Experts of a small language model: width 192, 851M tokens.
Below are experts of layer 3 (counted from 0) of a mixture-of-experts language model. Rows are named router (the router's row for the expert), down (a neuron's output weights, with its number) and show model dimensions 0-191. Each number is 500 + 25 x the weight over its row's rms, rounded and kept within 0 to 999. Numbers have three digits each.
After each expert's rows: "raises" lists some tokens whose logits its average output raises strongly, later layers aside. This comes from a sample of Wikipedia text that the model never trained on.

# expert 19
router:513458470505453506499490551499548529523487462517471487511511452512442519530501489527523522493488491520468477526514493523499478476467502520462536526496473523441499520509475486527456432506493458501520515504455458518464532545476500474499531533496494512529506498487516552502518523454496467486507484513528523466534510471526535476462487498511512473496468474494533500496502507512520483467482494548497499508532509525531468472502525499478481525522456474534520491483506476520525464513494526520544503524494502485464485474485510478481518510526518497490481521502543511510482489511483491576
down3:550454462494506501486492527497511536490492488499544519494507512519481542510506527521527502501475514513526463493468496493511486469508470484478471491531489490503481479521485526520544495486458504494485510524515486517537470516510521508479538541504497449530498510476502524477457495486446470443520566514479481475479535478474478502495466493486496516548528500506467521506481506477531557465507517455482516496515559496534463451497500464532468496534510526517493493535478467505527485492526517530524468498495504484490534525518489550533484501476473456552493522454506472505519474531520494499
down4:503511511482498516528541548526489517508494457482476489467532524557493547489508504465485521521464541500521462473507514490496459469519502508511484507504522505486489472513487532525502515472476475501469484550526440528509532532532503468527547550485480473531495502496485514481521495491466507515494520475458479497484524515435475526505526475477536500483496522466469510530482479492541500501543479446474489485480473511456561479533497508507503510540544456503491525492520485511524514492511490519468494503527470502543506500498475522472509528487473459481512455518484501472503497524529445496
down5:481524478504520507489515503464505519542494486481477463482527490552536490459516489523511463503472528469559491476483516453529529502488521507518475472523486503514525480493550541511503504506531498523527482512439503552502530536496474485483475519493519486504489521508455541518531503452484513492448488515493444535500470502471504528529555510553469516495496480476511520554485486530507539514466507540519498496498518483502538504496521509511463496493528498484486489495492473549499427487486517483506515474477491456527493531507475494500441490522486503484519460483482482470509466488518511511
down6:436471508484507443533508493556519508530497523524542537494485499505519458482474503500484491480476496515480536459432497482489502491553562494494495495499505498504492497459483478539472493468544532466518508509515507506536513491464494486486485501505517502465460475488500507493515476529521520521525491497527456504524496528520529482455478459515508494506531483516502527554461506482530526493496535441514497471455542521496485541476483502546485482522524514503502468548518478518493524521484533469473526546499525490509489518496508494495465483514507527505467480495496543528496468499466452490
raises: "th", " themselves", "\",", "aging", "|---|---|\n", "hood"

# expert 29
router:503486458501485515487501567469489544514482527507467484526497490484456504539490549503511480512490513560455474507510502489512505507505499513481556528512454517486496495490499452568518501511472461492525521518485457502480523490454508486524507519496521500550521522534485535519522502470517475512534481544499504495461506471517492489509512496530531479488478469466530490510482556490498494512497507478483495495501485524524481484465495509466461546493497541491527505495507509505513421523520534480473486505475478461499463504490515450499489522497507460484487465533464537555475480472518493521
down2:478537520536489507471534475481507445538488512503505470512523492495515507459519467518521508452563492489506460505487474516497480504520506509491516532496507519469524444466536496484494525507545548520532543473516499518511464495494549546496523511519493513510524525493472504519500489467442513518475493454500482516492505484536496545493518509506511509480465513519516463484487516546490509519474477513514477529508484461488506508515555454486544462542459472495456487512503527499565482503483463501501506506465496493494461468470506484475486437498531507484537473507509530495475501511466521500
down3:545470514508520511491517510486508460457488505530491491481534543475541485458507537466462492487534510538503480468537517486521468468516471506499529519476506549519479473535553516469513486468536495445497521513509521497465498502482536560530515469500510513494525467481510510516515525512531510496519482471478526513458443497533491493482460490503524504543496505516488484499530507504467544468520512514473499483520446466503473531515483502469527533550528500529501485458507504507536526565490482496493497525468488476496488487494475471494515454509482505483520516472481530525503527503556498484
down4:470513467498499481546511465514463561508511520495540505538449537489515471507515493504504485515474539515505508549499503520507550550538504485492508486492498447479477521449484479471537501471496500490493487470536475491500488520473526468471515479517472525505490488481532515478508528505484514522514484494485499486525532526502458536515459491502528467505541496493506483479526523466532498516453515479542484483510486484514475457516526495565502554506456502555527481508489476519480481459463483480446474516532504501517520522473497565498505476512548475479477529511506520501502501520504506519
down5:522520511458547547490552476494538459508485491472563508520481512514528464465554484550542514518504463527517531464504498533495476465478491499508534505531495501488479463502465454497520532531464525493510514497513480513539484496508449478505477500511484474541493461491489484486513502468490517545497508468531490513514503494512507530506496502499502467474470495493485505535498518515491501505519478464465463529522465500500500522537526506500464498502472504532488511518488531483536511468512513511543497529483447508495468505472493494528481509423480485476514474489490552495452484441475520500
raises: "ical", "istic", "oid", "ness"

# expert 25
router:478483474525509490492521510484487520515500532463511466507490478446461511513527506567507471489505519528438474494515474505512517452501498517492533528540470508471510526473458508522503490449515476506537530497451471511512510483479563460532507572481490532539472495468531516540486517461500457511505492508477534491475527487497490528462476494500507479448465501510502489482501538491538475490497494460511501479514480532514494442523539517476473486488537519520543514517530488546522486528519503495529519524488481459488473487495506474470514489481518471498497466490498502513533499511536502523
down8:499507505494508470526522484488535473454529491517499509530495471494535504487557510523502521507519491421492469513479542501522477535500466510494525530520536505503531511461494454519468544512493536476512512488508514494509510543524509452495525490517477483507484513495525467483479447511530428461463519559548514545516481527489507512489510506477515499493524501478480512471508494472564446498517477483507469508472519441473512520521474447502509489494486502506490528505502457484524479458530512523465504476508535492508490501497528487516533514524516501524513479462513491470508531497516460512
down9:500519481508477469520513490500463522527501441515515479479495486482511476507531510494473483501489484527507493523439502504472537493464491547499498516491496515529509495527529508466526498520517466494492529548466513459493552517507500528535497559500494526496470505462497460504508508485498522471501526511466501486471441527570497482521507539516537469455503462500464513494511452500465495472483497471532446489485489506521485499488523517533517494506501541533525447470479524503541474535511497511505529479484553480549459497522479477528472471488505504516545502531486517542489480517482497491
down10:505500508505484551498500523455565471482517464453497477524509467471506560471536518485497493472479468487533513471507483491533497484504441508454518448553467516488546492488551482552509530520474442494503530493470470526514518476491495517521518477508530490513520523509505486496490482497497491498493475519541524497522503500523487507479490504494524497475451468502483504505494525534526506497528552466539487516473521479494476526480511459454532495498494463480487482495484441510461532501531474524545508485509507506537506495472497482490523515540502463536479531519534508497531491525496501477
down11:452488536505510462478487472500517509523498475518508477456519515519495502520459478526528473500486505495469495484533542521536546450550489513519504483505478485443522451501549483463540469495485547480516472497539493474529479496520495522492515530508539477530518481479553544500488463489505463561504478482470477526491503520463497505475491462517473488533486519528518540503467494467493482538501515515483521540528529484482500445486503513524503517546499478525513503480499521515514535530482504542496478493523491511482497515456487489477491453514534478521491511522489507504466523505448497534
raises: "mond", "itions", "ist", "ited", "ise", "istic"

# expert 39
router:507493474478462478518496553476531557526472504481469499539520478520452483504525495532514491535518517517462458513499511497490514468458489517467524530492443514450528499508490468576475482527466452535524528524468450499505529512480515505496540518506507516523486522492530537492519494443486435472509478508488520517526539467515491492515513510549509467479480521475534491513525506490511468489499480517510543519498530504510483462464491519457474503520502453514512493516502488517497473510520553484515469523499487474480498493508513480484495496534490467470486494528505501498460478470516497533
down1:453497505503466453499517495537539510497495468545479532520492495523517494483470498495469485478492523492542459430456491462534486501499480541485496475528553514507506469478501507471478488498507491455489515484504469497472533498522480534491538505476518497473476517506469527472462493498515491499494546520482479478496476525496491498516486506498503530475468492502540472480487510502524532555464523543537516477511561484497487470477565469528493443526503499521477471506534440508493487465487490455478516493511512485509480519514539501506491541509510519505532514474527490511539511559511470493
down2:477477477492480489509480502496507452511524528539504511506467524481474524487506478531461470477532535507527452464480541516530518536555518456494484508488509488504429457462480487501533540505479492496504509526511502496499507508471544509505471510536496484518489482502510516528441460540508462504557499536497531506459468515511522495519529503548518479492515483472498488503483477476508493551497528462529451496497504466464510502464506482505521541515489500481541494525520526508497488493471499524525480517545516508505480532518491499468483516456540544518514490463487490485562458494487508483
down3:513494501519481480505492488524542485500449520505506507510521503501438517484513495497507483467514512552508516510505458465470475507475508522498469487509495480493514506484470508507490509498521470547490477516485519502488507468482529524510443472483500466505511478502464524517550541438537457495500529510486497487514505482494486552492476501464489489470514536515520557501479480526504471528493503513461542483453515542502523487494536549500507525454460495507502541511486535428463535542571500465492498504474496488508514510508498539454505539514478522497498460479520520455514496486479508519
down4:562495514558503517468527499503511507463467487510488484506501450500516473488512493486492472464498507508500492536507490500487474507524538501466455496513484488493460489459462518515470494535475494471478465520517457497513496512512502489474490531467527499527521499510526499486499508507489527519486557502524477483468500483530487541514472534477523451530458510466543514501497533489524525499475538470458497504483504512567493482491502454522499561473504501513507491502457463545493504481513538497526491534554486491511504477464540530507485493512492488498455543446512504453526489504451479473
raises: " |\n", " |\n\n", "weight"

# expert 33
router:519478471492508505483491516498518502484509511497514510530498456516481503527513513504483508522516497526488490519475503491503496511498498497475567515536466489511504491515471529582476432482523468450550498494485435503493535529461511474529520540518533519529510484492490515553482496446504496497515497482536500502495531509470523464484489468559522496490481492501513482490476498450550455509499447495480489501514499540527486480495511446476467551447512475543552506487513513475464467495499507502504503521508446474496484503451508489494514515527516516483510499473487542525494507529498512492
down3:494502492515502537465479520489486525450499522526459501527462515464530474527502524468491495529510511515500445483513482509551506475504516490465487534495507507508507541488544482496491506511544496483467474480527502503495520449521471493523471498506489511504520525483509477507502556527499506495515522516499535540488502503514534550450516492499480540512499514507478500490473492534533522451493507493520478483520499472492459523509546493466492530510453483457443538502452533479523501475553523502447489478498541486448473520483539485477491477492500533509452514536473448508475516498532509510
down4:481504476483508456520508480453487504491539513488486490494533468541496461504551516475546525539511504518536523503513532516504508511520507493521452453516517487480489514466481498511495498477502488509535513526540494493506486486509494517465522504516513492462487470517488506483480513457508456436438496515485520504458465478449505463536512507463484486539481503507567464515503450487517515512449507497496534526462543506512508536501509484518475509497517511491506484546484529530465509507523548458478464518513463496531519482521499538509510478498492468472515499525506484496524495524570471490
down5:475492501434466466528511488539468538528494535493471524515524528501502507462497486451501498514538463484508500543453443480482482498476511471521489481492523479516525473518531508509486480534510471513496467505546480493467538498539530508477508514497463524487500538492520524522560468498498465496534496487525504504500530459500477521492515498483503521518446473515501495449499507526481494537485534526532430458505507517489510493509502525490489472495456537533491507508527512561533544563508467489502487482478491484529534461502459509498523517510522499493491502460498511522488487488484492482
down6:519514498469488482511537479515496535483471499448466501515522472493495471489489451520492468506571504523532535524473516511481495497480485519497495516536490483498483476521460515520471488534515524516473482533504512519510456496491484510439514489506498536494484462470516508495505530493517502480518465528509521527506441531501485463505519487512483480531444542472491485527485500533532522467469509491502477498532530531531474527531507501486437495550531466550448544465503482535488487526548505499491468520512512501521501476477512519538496477522496465472519507510499533497513465528502447526
raises: "),", ").\n\n", " herself", "a's", ").\n", ")\n\n"

# expert 7
router:449461460485508496512509556496494529454470518505509466516520477514477479529453509545484505537520496538476464534526480489502464469509531531474537506517494488470530531532501500543524487495526472503517508538485496491461518535466499490520520503493511544549517546476502533520480495459492478507511489549503486525481521505522505555507496480481500510513451516450529479513482539475532442487501499499486491491477525489533470481522497502470516500442465485503539487508503505524509461505507517473498540519535470506508468517501488458472493499524504457477516464509486531531460504467501483518
down6:498467522488471466470503505501494495544461503485510469504508480498464489489509456495444496492505541509515499505480485521509479517505492482523522471490471533491541465528468527523499477526511494537511514508482495520489512527483482452534471490508521497498502505462513553486502523537548574509492473514507552471447491488491470491475498494496488489517472521496496520504460520518546488481519532495462475469517498506470480499495497514439510479537522484554529495489511465461517520483477488519543513468457518551515478502489528554456518547483521531511563518474488521520525506509490468508
down7:551517447481487497499533523491481499493480475488475497483485507538446502502482490532512465480562479484523494487562518473519532492555505475507469504491490509483469491481482490536508535522479473533492479489528503485477591484517483499471517489495510494525491488493472500507503501489496442495474506504509503521540509523494492483510511429500492506528507502540513517453524451497509467535520514472480534518483489539486522508460481498491516501471448533526509547520492533491465500516516496506464494529509514547452562526544493520497484491460489498498503470508533502540493506526487492518
down8:533526472489508484545452535504510449510556469523446496480455523537460472516470447473536482511521496509515494523502425517481513480478533530491503544514515508493467462485466531491527500454505504520502499509505471475510509506524530533454473509518482502511520497517486516472508499543492531496536499475478505474514520488504483481502530486496539479564515486550476494501507506469513523523526478482492533484524530549500460541481530510489490491490509501516472482525500492495460490512499454467483481542496495548505527434479527510489530526495496471495481516514495525494501517526485473491
down9:507504469505492456537483493489474502552507487450486505502527505493490530490547465468482548491485480529519524483511514488524485492488514471473528478514523532462441498475503524514532524521550501528470559516465492465476487522476501519503503508503509460516523519515465523518488487490540517481510535519495442516517506477475497538486489513463494488467494489507478484501488484538515492506447506527501513472535547464481541517473530496491492433523559467462499445519492520547494518502511470517509494525495481481501461477483502505526500534507483457508489469511548521504526456518487476494
raises: "\"\n", ".\"\n", "}\n", ";\n", "\"\n\n", "zz"

# expert 5
router:456529478496472465485481548461511516497512546493481538555518468457475483545524493517518497493502498538508465547495495476489481470513518485485531521507464529504460501495488507545486470478472457472527539508484500527478506476463534502486533527524507520548521529457488531496525467471471439511521500508523534534525534528487522464520507482523513471477490495498499454528526500498510478517537494458555500470507478525500512462514521501525465535505511498531519455459508496495475484516475501483483536498482475454525487486487508502452513480499518524458465508480480510515506477514516499515
down1:496491468511551516472503467489500501483477483505481510547554508483523505488510517532499493507495523486486493486466547484487500508497532481504523521446501476480494472466482541491468502509519473509522505466510511439501532539522519515545511535541466512568514502529471517470531483490445452517462531540479546539534505478446504507567467532524454491504524508437528524502530488543486534524511482506490481478505471494506489499476511510493505492520516513488516518501488456515491505513495518488503493447484479462476508448462501507503509473484505511509480495483488508502500489507468549492
down2:507544522557537490521532483486505457466505535495490476472470506512530476508473562475459529503507506487514518497501466515516482466483484493506518493471481507507505549497482515480495454497513474439500511503463500535534505483493482481514484498509494465438556482492543449488474494472513511508546502483464497496530492500533517531480495486511487515479554529500547538545503493465519504507484477492526560473516509470520500487570552517504516495489463458521471502509487471519510479499451464483503528519487491457468510495471499468516496516505515540507486509481480504491535498521509491515
down3:493544494541518505532549522511513465508499528469521557529434537535493508500495508508513491445454460491517533472475482503542498463529463477503495517490488502476492528497533514536494490508511501524532477516468490494484542524487462445529531546500512499471489481546509439460506484514485515499516529461481491511509512505502537489535478452503467524491515522503521516496560489510470507505512488469456518493503501483502556471502488492528483488491473490470545539496473533540474487512529482504522505475469470493514528504486488507472531464500499496483472479488535503466482524509470471508
down4:524542446541489538488533478496478475491474520497531501474522541525485516540529519503513493520449467492465471532513461486527518493462446533494502499522517507492471500480443459494462547484500499532509488547461478518552523476485495472474480529535467516485512495508510513498489504537504531507491505446535472515500514470517501499511494485495502516512523495497472477508558529512533504520533450523498521509480499539548519489498528487514491506499475444512492522528490508522469471506536449490527510502465502499486556502499501534499494499506512526453497490475463460474506464468479518491
raises: " FW", "onym", " seat"

# expert 24
router:466486478465524477527515503479500522504499508481481491541519507494458454516509497571555496497483503541496473574491458481500500480472543517512522506473521502470518517498511486549498520486474472490532513515479464528497524483502478494483526528550525518528513514507473519522512476479504443540512496515531504528481527462513536520502496506565526476489455487510511463532531527490512467536509508481494464437492523510505461464469495539477487565473484466508506492527509512486500450499492522479492524521472465499517494470490510495474499455528496487493474467514513498496527467504509498495
down1:473492511496504494497524465471515481515459516505488497526491476506521505488525539508499469514502501496492512467508498494488566481432504503496524527510534463516529476535458493488520545483544503475504511489518515476465520491493518541489501512574440476500477530528456527521542535481492456504437458485525506484515523487504472497525489522465482490531480540490474479479481473495484513489497505504467482525484455524560513541491463504460473510543519510507448536464517509496481508522508503510515490489477470500557489526487476513501476490509487520475542492473515469533503515516508542512
down2:546501494496514518503531513486510496544511536506503475510498445479489528492509471537493500518550509492441544505462502493452502488511466493477517467514399492514480511482446504509458503537526499488507511481495520512491520509489456504500487454504456476514457517493497495498516493491494490547480511486483497476506493441514530464512502529506539524489500507498496487561513490493535469527507515535481511478496485479485550511498485474515438532533500502541486470477504480478505485484522501533515506521465520479524484503479509523526532487448534482483459509483486560523480484477504507468
down3:461494508481498483450529526511443523509472451509482512534548510536470449495501486511548494508521476511513498484467490453485481549535516499509473509489477514468471516547523508496524513468497522507480470495468513507462484517526488490480508475503501499510537461435500492508514504487499500488508549521540502506508484432496505489545496446535489464476492475499500490477546499502514526505464511507519450503463489529500485537446527506523512494518509463541476483531529457490531544503533499467491514488510541500510473480483539518523497455490512504530513545506498510531502471525499506510
down4:499490512509519542436506520481500482476478471466512482485505507487503469469498485518503526526491468541527499498526554459502477525501484508501521492464483479503508489509513466464535456518519483472479516440559528503459499515481514521523502493472478496499510529495508524445503505527496521509502563505547514532518502493502474463505510515549491518518511513480530464507527530485510546487452516518521506513475460486508500526503528471549481562496493493465508503490565495497500529483532490517485538460473537493492467477481490478536488457446521526529493463488502527500479506539490484510
raises: ");\n", "]", ")\"", "″N"

# expert 8
router:499502471487499454486515527499511489478429485517478509566548476507498461508466498531509507526513492515529500529507530466527483476461494492458544487476491527490520533510506494533510491515497471474556535501497523496464532536474520464482527515501533533538537502464488488526501489482494489541485537559507518499470540503513483486506439467508517513476452509482538457484535522472526476473534485516493491493486488534499466441509515519499472513477485450523517476494521526521508494462513506488530518518506483461542485503485516472491509468517512514486476462535473529518497497489490486530
down2:476481470528486562533445495500475480507486524491535535530485459522507479473482475532530474535505543460532486478497484533474494502519522501521507521566483444491504510506494493565502491509498463531516511538510499508520486485491498443515450482478515532475499538507531532498549485485482509481469486509502495526475473529561494511493483485523527542498507515458507468499472500544493506464512510498481472529506501514484499557528485511498507472484465504488519524556503464500524477531450501498515486488523467505515490517497512512517469530510479485471485490487475493500515514501518455439
down3:467500526488529486513492471488487486510482481518476454522515518488535451517496499529535567496465520528537539503487436529503476503450485499499473471498527512506482503521539484504506500483538482490526468517525480476478466468538500521518504513525557498492534518508468501489519527533463499555513502473474466446509519457498508481508452509515489469525497517512482517469477501483491495493529512535498468484492454543503494460474482476514532545503530447476533506551519489521541507499489486505468493457500500486505509526475508546517490451510516519511497497516489510493478491468479555478
down4:468483512468494522483460518518531510463482510484486501520495509493538517531530520463463491459493523445465472463483513466506489487466511461465517497490443491518472531522501528493468520502458473530473501497502508508481548499510509524474493507533489519537515453539526442512496478484478500495477507516466573489524485493500517551455505495510499543460489493463537535515532510503528508507522490485519505505517515526507505508497467460517491545442489516555556505474484510494492548534490511437475517515515511487517475480516541482498515533468500494507492478490515474477510497510494513500
down5:485506471497486514506540517502483496452515503505555454481483491479488497445453502491513497504560453508528542509500482496501488516480519492471470513510530500507515571505481543497502504513471509461499521511497500531458467526471488483517506446476509515478509478506549480527477485524525475526493508492533449539483492547495501537516485463489507536464496515500535488513479517468508481508479493510531500492478515481471517495533500523479513507469451517485495470490471510506472519531536497489519498543547491505491478566503469527539534520495503505491440516484508534479479554505536467470
raises: "raz", " others", ";\n", ";\n\n"

# expert 22
router:480477466504485510525497504445502553518485493509512521487505454531476517558501519513468495535504526494486442535462503502521487479486505472476511502516481512446494503525519483573505502544477498506522486579466488522513514522483544476475539509513488517524469504509472531487501495481448480452502512524507525478510515492516502499474490465495514487471469535466487511497513513475558491508539479462486477519492490522536469469520537531524485493492454504535517491531485520536491465479505497507503467494493477449479520511468490488490483532510532495466500492504513540539486455481494528534
down8:508494499495518481536512550484486553496487476509502509515496520486465462495477518491507485476506523506467482527526514446517525506450507450555466469459525521442481502500516470496512491511486521533480534497525481507526496475460493489484520532478504474515542525529475504504477491541481538465512525472522460513545546510472489488517525530487500487481480446485530525458507437528506523493545523486522518443517495504486493526477505483518482496508518475486532512501510484549468534532536479547465501515501479493494470448482505493483504508464529520488479523501478502473523468544503504491
down9:522535504496483504497523489485477514455469465524543470494551510522537544497481495468461530499519509468473502532475535499488453517463519505468470506457508473529527476533531521498488489470554499450505491517521503485465504530505470523486483442486484486458490497499502505528495507515509550496463521473521527546501473533498501491455482485516530499497484533519564488534485476490495473491487503479481473496521465534491467465536527543485464480498485513539536518486555472463499526505487491519469483498443493490505522539498502523480542502504496484500537509496480525500482521537520522499
down10:508524539514510480503511514475513493479525508535453471506522489503459508465521490499451501551513489473535516510506469533566481536514503498480502512512518483533510524459503473497477483461523509501511473488526492489496536520499491545519474477484503525477506509461484487470522476490493551495489484508487516518447481532530565476511514499551473470506556505510533482505502511466503519516531491493492498538471467540464522519471549508490510513508501473502523504476497506464500487505485473489525507491505473584497510466483482499476514474439527517521476506532502467501528537485489459437
down11:483484545482518526520532507505453481496500545522479486478512497514500492556504484533500514482537476462491508548513530469482491512505480492537489486494515501498512512497473510452478472502499485508500500535528520483474529537509490534462512470517524493479531537544461544477529524531511407474471492509524508539489472481504545477484462455457515479488519459482515491516522488501464516532475523552536484501487486493477485532481494533473500520497488489413499509526513504490534509476489523512468531484484506453498505473508501516498476527498510485496521456459523502505476513524462493485
raises: "978", " his", " him"

# expert 3
router:472503472515482478513501573499529519524474509482488500524515486547476456531483503514494533521498520531470497509485471487480455521475500489480537507506481506512536534510445485497506469473527457440524464483466440499494519518488508503517474529514508507512500518495509515502533480485525477481524481527493512535504498531478507508464510488515542487486477505473536468492481510449535438486510518508503477455493501556525474492480514488526472459470503509514522500502511516468492489509499532518457540506526482498488498493486469488478523533520535484451493463520509532555514483511574487540
down5:562520515520493496504465499479477500510479479544492516535488497471499458518546469487554479491460507480492478490500510540496528483498490487492519547502499554470470520538563497469501461486489514497508495493502527534534492488488521501444477508511476504499494526490489476531501497484510514453510529432489466508514515530497482524490569471511503508475548492467500493523487502501499520534511487486529509469541470468504525508502513525436526507574496483513475485495539524486489494501480481451489526516519533477502543489484524491480504506495502493487464504465506527502519510476465435514
down6:452517471497500472527495508492493524513510488498504453427536487476501531504521447475459518499561464482456486498503525529485536481528486491502510468472518508520488483495490508518525488486476525508555555515568506495532484480479516533523494497459493518520491510518507491513484542517481456531524571490471490513429489489503492483519513497488477465485516525471506501497477502500490529505481528512484548499500500491516519509516539502524477551510466503483457498494494490498450512487460524503497466530495497511524523545461468516527501487462490518542461498499516461476486537499503475497
down7:455526514497487497489505502493470504487517490517490509504490516461471534523512489498525521531457500488490507544467503493489518477497485482493496517507515521482494515460484505535486500555510497542522475514477498512496521493496498520560556485542506516529513480512474525466539501496460512516492507477506494541542514485524490507503508531471482490469497455525516502475469536524470469482547523453513497457531535515537506534498532498551455514536477506497521535528506513514474508455474507494508483539426505474478460449549490503515477476478487459451507518508456481493523484457465520502
down8:501484500478525504540485538480530512505514522464483507507503509505470538538504547494490451531524475503502509493513460447483488545462465522466532478491503476497463509494471498509490469509473520498481537542477475450500490496509529511495517509505519532562546484517485475490479476498539488503514508526489489504528473496459519495487501555496504476505508465568529520462496515520505502545498506466530495539478497475505467492487500445498472483523525500518489503518473495466479527509485473482473500497463521526505494503466484492426524516503499531565475524503513521547510464525475526545
raises: " represented", " took", " would", " was"

# expert 34
router:506495468512513502451546535511506500497518490505495480516505496501484489499493499580554496485482531539487494488486462475463485497477508500448538491512479536472537494527470458530524498477476467462510512504470484513482498513480546477505486508521508478492466525468523546498537489466536501470490505559505535507503500521523523489482492501541562506462496489485520446509488529479515494505516467502478496484528484487515453497539500497493487538483528496538515469507480509522517486531463537532503514503499484471471459495444492454480533507527513518506509439520507531531475492519539523525
down1:488530475520495481475503524487517450497520479502466497508517525483505494471465489522502478517519464490512494504477467490555492494496521550484497526485475499537528530537491510469509526512478476495508472472473520496486492519447501511516554528481549540471528489497540444541492532475552477503501524485489451499462530482529478488493509575478493507484529506497495469478450542480498505481520516485496484491507556509561515520516500465480461546493520478508536485502476518514493523467497509511506488483499519459496480526517473453465457486514469517523454518491499503504492514475485464534
down2:539493460507518515518520488494530509501473467492464536519485541483509499477538517470500505465534510498516481486505511526525561520474461523485482520514540523471472483469482462515473491507483527505500518544500445486522478474499517480469494521530512481514539491494507506500471504522484526555514533489468529453511486468474504471470517523530477493509510469503481455492526541501562481461518545491510470498472519522536538483462467490465517505516551507510477478496503469510489503492534489532499508516519521487481539500567478462489529483498461488502483496530479521459519470485545527470
down3:519547518501511503504452486464529486519505495477512527513494496494504507545499509487475512524509490503497490508493549534539489463538456508525474498550454544542468524445443504508499500537506498514532511468512494508547485455506539501511503501465473485505514483523552498467461521491494498521488482508487486508501504474491524530499494503497474492542502496501475487448507503474505513469524503503504557463502500517541525483516461461515478547556519499518490469502517484544480529478472534484543505515509522481497474498496522463518463503478484482477458457477498483483521481501486450570
down4:473531500535524465466460516532531463491487492540494519467476519453451560473495521504459481446505526532486508474490503471500507539468515467499526498475488526475500498514488518520530526526496462457502513511499447511488526509483465537506511512476430498530506495495500498520486479513492553512522490497489525497467530494520520483483507488525452480522507496508485510478512499507501520514506497482465549508507518506509506478519507506478491486577514476531475513450531489506495511512470538480569493502499458562500467503488486460488468510515496489510543516519511532504495470525477451513
raises: "\".\n\n", "\";", ";\n\n", ".\"\n\n", "\".", ".\""

# expert 37
router:503475471502504491497495560488556491528508432539481483538508490492465506555480516531536501526505485512481491500507495519484492474472508557446534514552471502471506516524460479512518464490518458480492475479455455521500526557494522499508505532499517514541496522491492551557498512444494464482488460493518489492530516513511530489446497497524500484475490497476516466507489509491545484474525464521490501472500492532518466454482530472492452520469510494538509528534501494505497496478526537493500476530519494483495496476490510489473482479475514504505530470489486544504501480514502494553
down1:505470536513460474564499471508483547452478519492502543513444491525491488518516484515483454469472517493508478497512507509503513487474540519576481489527495473464502504503543529485504474493468455518527487500545504459551502437494477495495507501514500517491505504536499499457475492534498464507493506504493528490550486496511488466529482460488463485470513504495556513504490495534510533465521492474553509527477537508466507497528478575518512479510539539499475488469478533526471478494482499520493531524489461462484542498477500498501515520505485480506498520521480509502488505483535505502
down2:496549518522475508437461531505532498510470480505524482486499489496452514507461499506504503527512485532491493477549498515492515504479499464462496528464472499491505558513480520512442547536507513465521503532510485500445485492515459528543498538502519531502472501465501544522476516469533463503477504488492505514496488477514491490501490502505499507427554517492488473526510513515522495500481511517468463533502481493465526516495525505535536533523483526498522506473453456489468514458476505511512524469507524509501538500530505557513456479474507499483501502523467523535541509495487509563
down3:535533463535498528464475473486487513485496543499494493495511489460495493502515509528494501530485494518480472463481495481503518464558469505437462494508485506542493519498488477475529523444527519495498458527476514503532472506499527500546440539504484490487484518574453449515501513543482511516495476481491505475530508477517502530489495526522449496496511443497503470494488534463502499503540494500471529492498503481537483479519516503503506507546509476505477534495514494463474543526498477505464503514506462484483552479479496526468531516468509518482472493476490493499518522564490551510
down4:511529487545471514511527517458515519512487553523532429535483487498479478497489519495488468539507521449525505468514577468520500493489513480473502437530526457474528538493487517502486505478520517524494517474544474508536508520512499476502452487520529497480473461498521504517475497485470515542476547486521472505459505490506494512524502535490484489482508523482528489463467527518480494497489506482534534530485497478517499480479528528504552499493563490493478478454491491515477512523527492496467506465501517516460494529517524500452518523505498437478479490495470506504506516548471504477
raises: " he", "ably", "ability"

# expert 17
router:478496483545475499494518523500531496517476502509522507492520490470469456553505489572492518528475509519481499543499478484498475427499557499468523558523517502424512496528466522500536470488477484473514504502471470525481518507507526446500504520498520511501501472503530507557484494486489471475497500508502494483499502510497535501469499485516514488473494537500490499486498524456515513515477482458500488465525489523547507449494533533483455509476462516529541486519510478528498484529521514485530504528483469490474486477467541501494504506464559494516471447493474512512508508512501504563
down1:490500518462500510515485515538522531499491503526492495500505487506553468519485500462483528455508455473475487512508527481502471544434473493524439494529503488488474480509520502527510528545537488494486534496551473509524471474504527480484490447455525467543463499503482546520494489516544465507474520517541453527521474540507519498501516503511511494496554487476460487497532513494528466508501462475518484527490524487468438474470483488486510512517487499529485532517527514508480514449508501538540501501531487524510518510520490519506496510484503487451512559529453507503497481524486484531
down2:517517495527525528497473508496552543531511525504495507516503470504493458470488483510523468494495494488500562491483501467457509461480515509548496477488507460516522470517534507535471488501493527535498479442504490505525494492560523462545511480493507476482502540543492506507467448520483490511470509494512493527490518526474488543533487501485490497506472502482509494513473512499518468571489473529506501515471476476495502492511534461546495463529506535527524523489495541524478475528472487475471510503478494492508507459503560468515515508500558495487443491513496505487503455536515498431
down3:494516493456494517484473482479522476499497517441515535506547498506493460494524502498508452500499546509491543466500485487495469483505509503466524479529469489496500449512501504542493492505471476532519536457508479476521520476556494548528509528475518553450507490524490495514479495506526501500486474530507527527458472538445477515468508553473506449522507478572496540491480493498538488448504495514523531493487532487507478541516482500492503490502480538475492529504455516479479472504570499472519491508500508503501467496519504490514501512484523452481509559516490493474491489490509520524
down4:444484502475465476512490468505467498469516494492486507514468533503523540530477478471495542466459490576528526516461506473484514501512484496446494507556532513539507493530494532479528481502493515473441499489500494492489492504511505562495536504492483509525530506505479527498498483473488501503532489503541530543480528496536482510448489501528526483497477522497517511498486497531491512511473474453509494494503557467476558490470507500498528446501509487512481498521523491534513469507482485476547490538507514537513529500512508505471457541469481497469450491491540451484471495480529511515
raises: "ened", " acid", "en", "enz"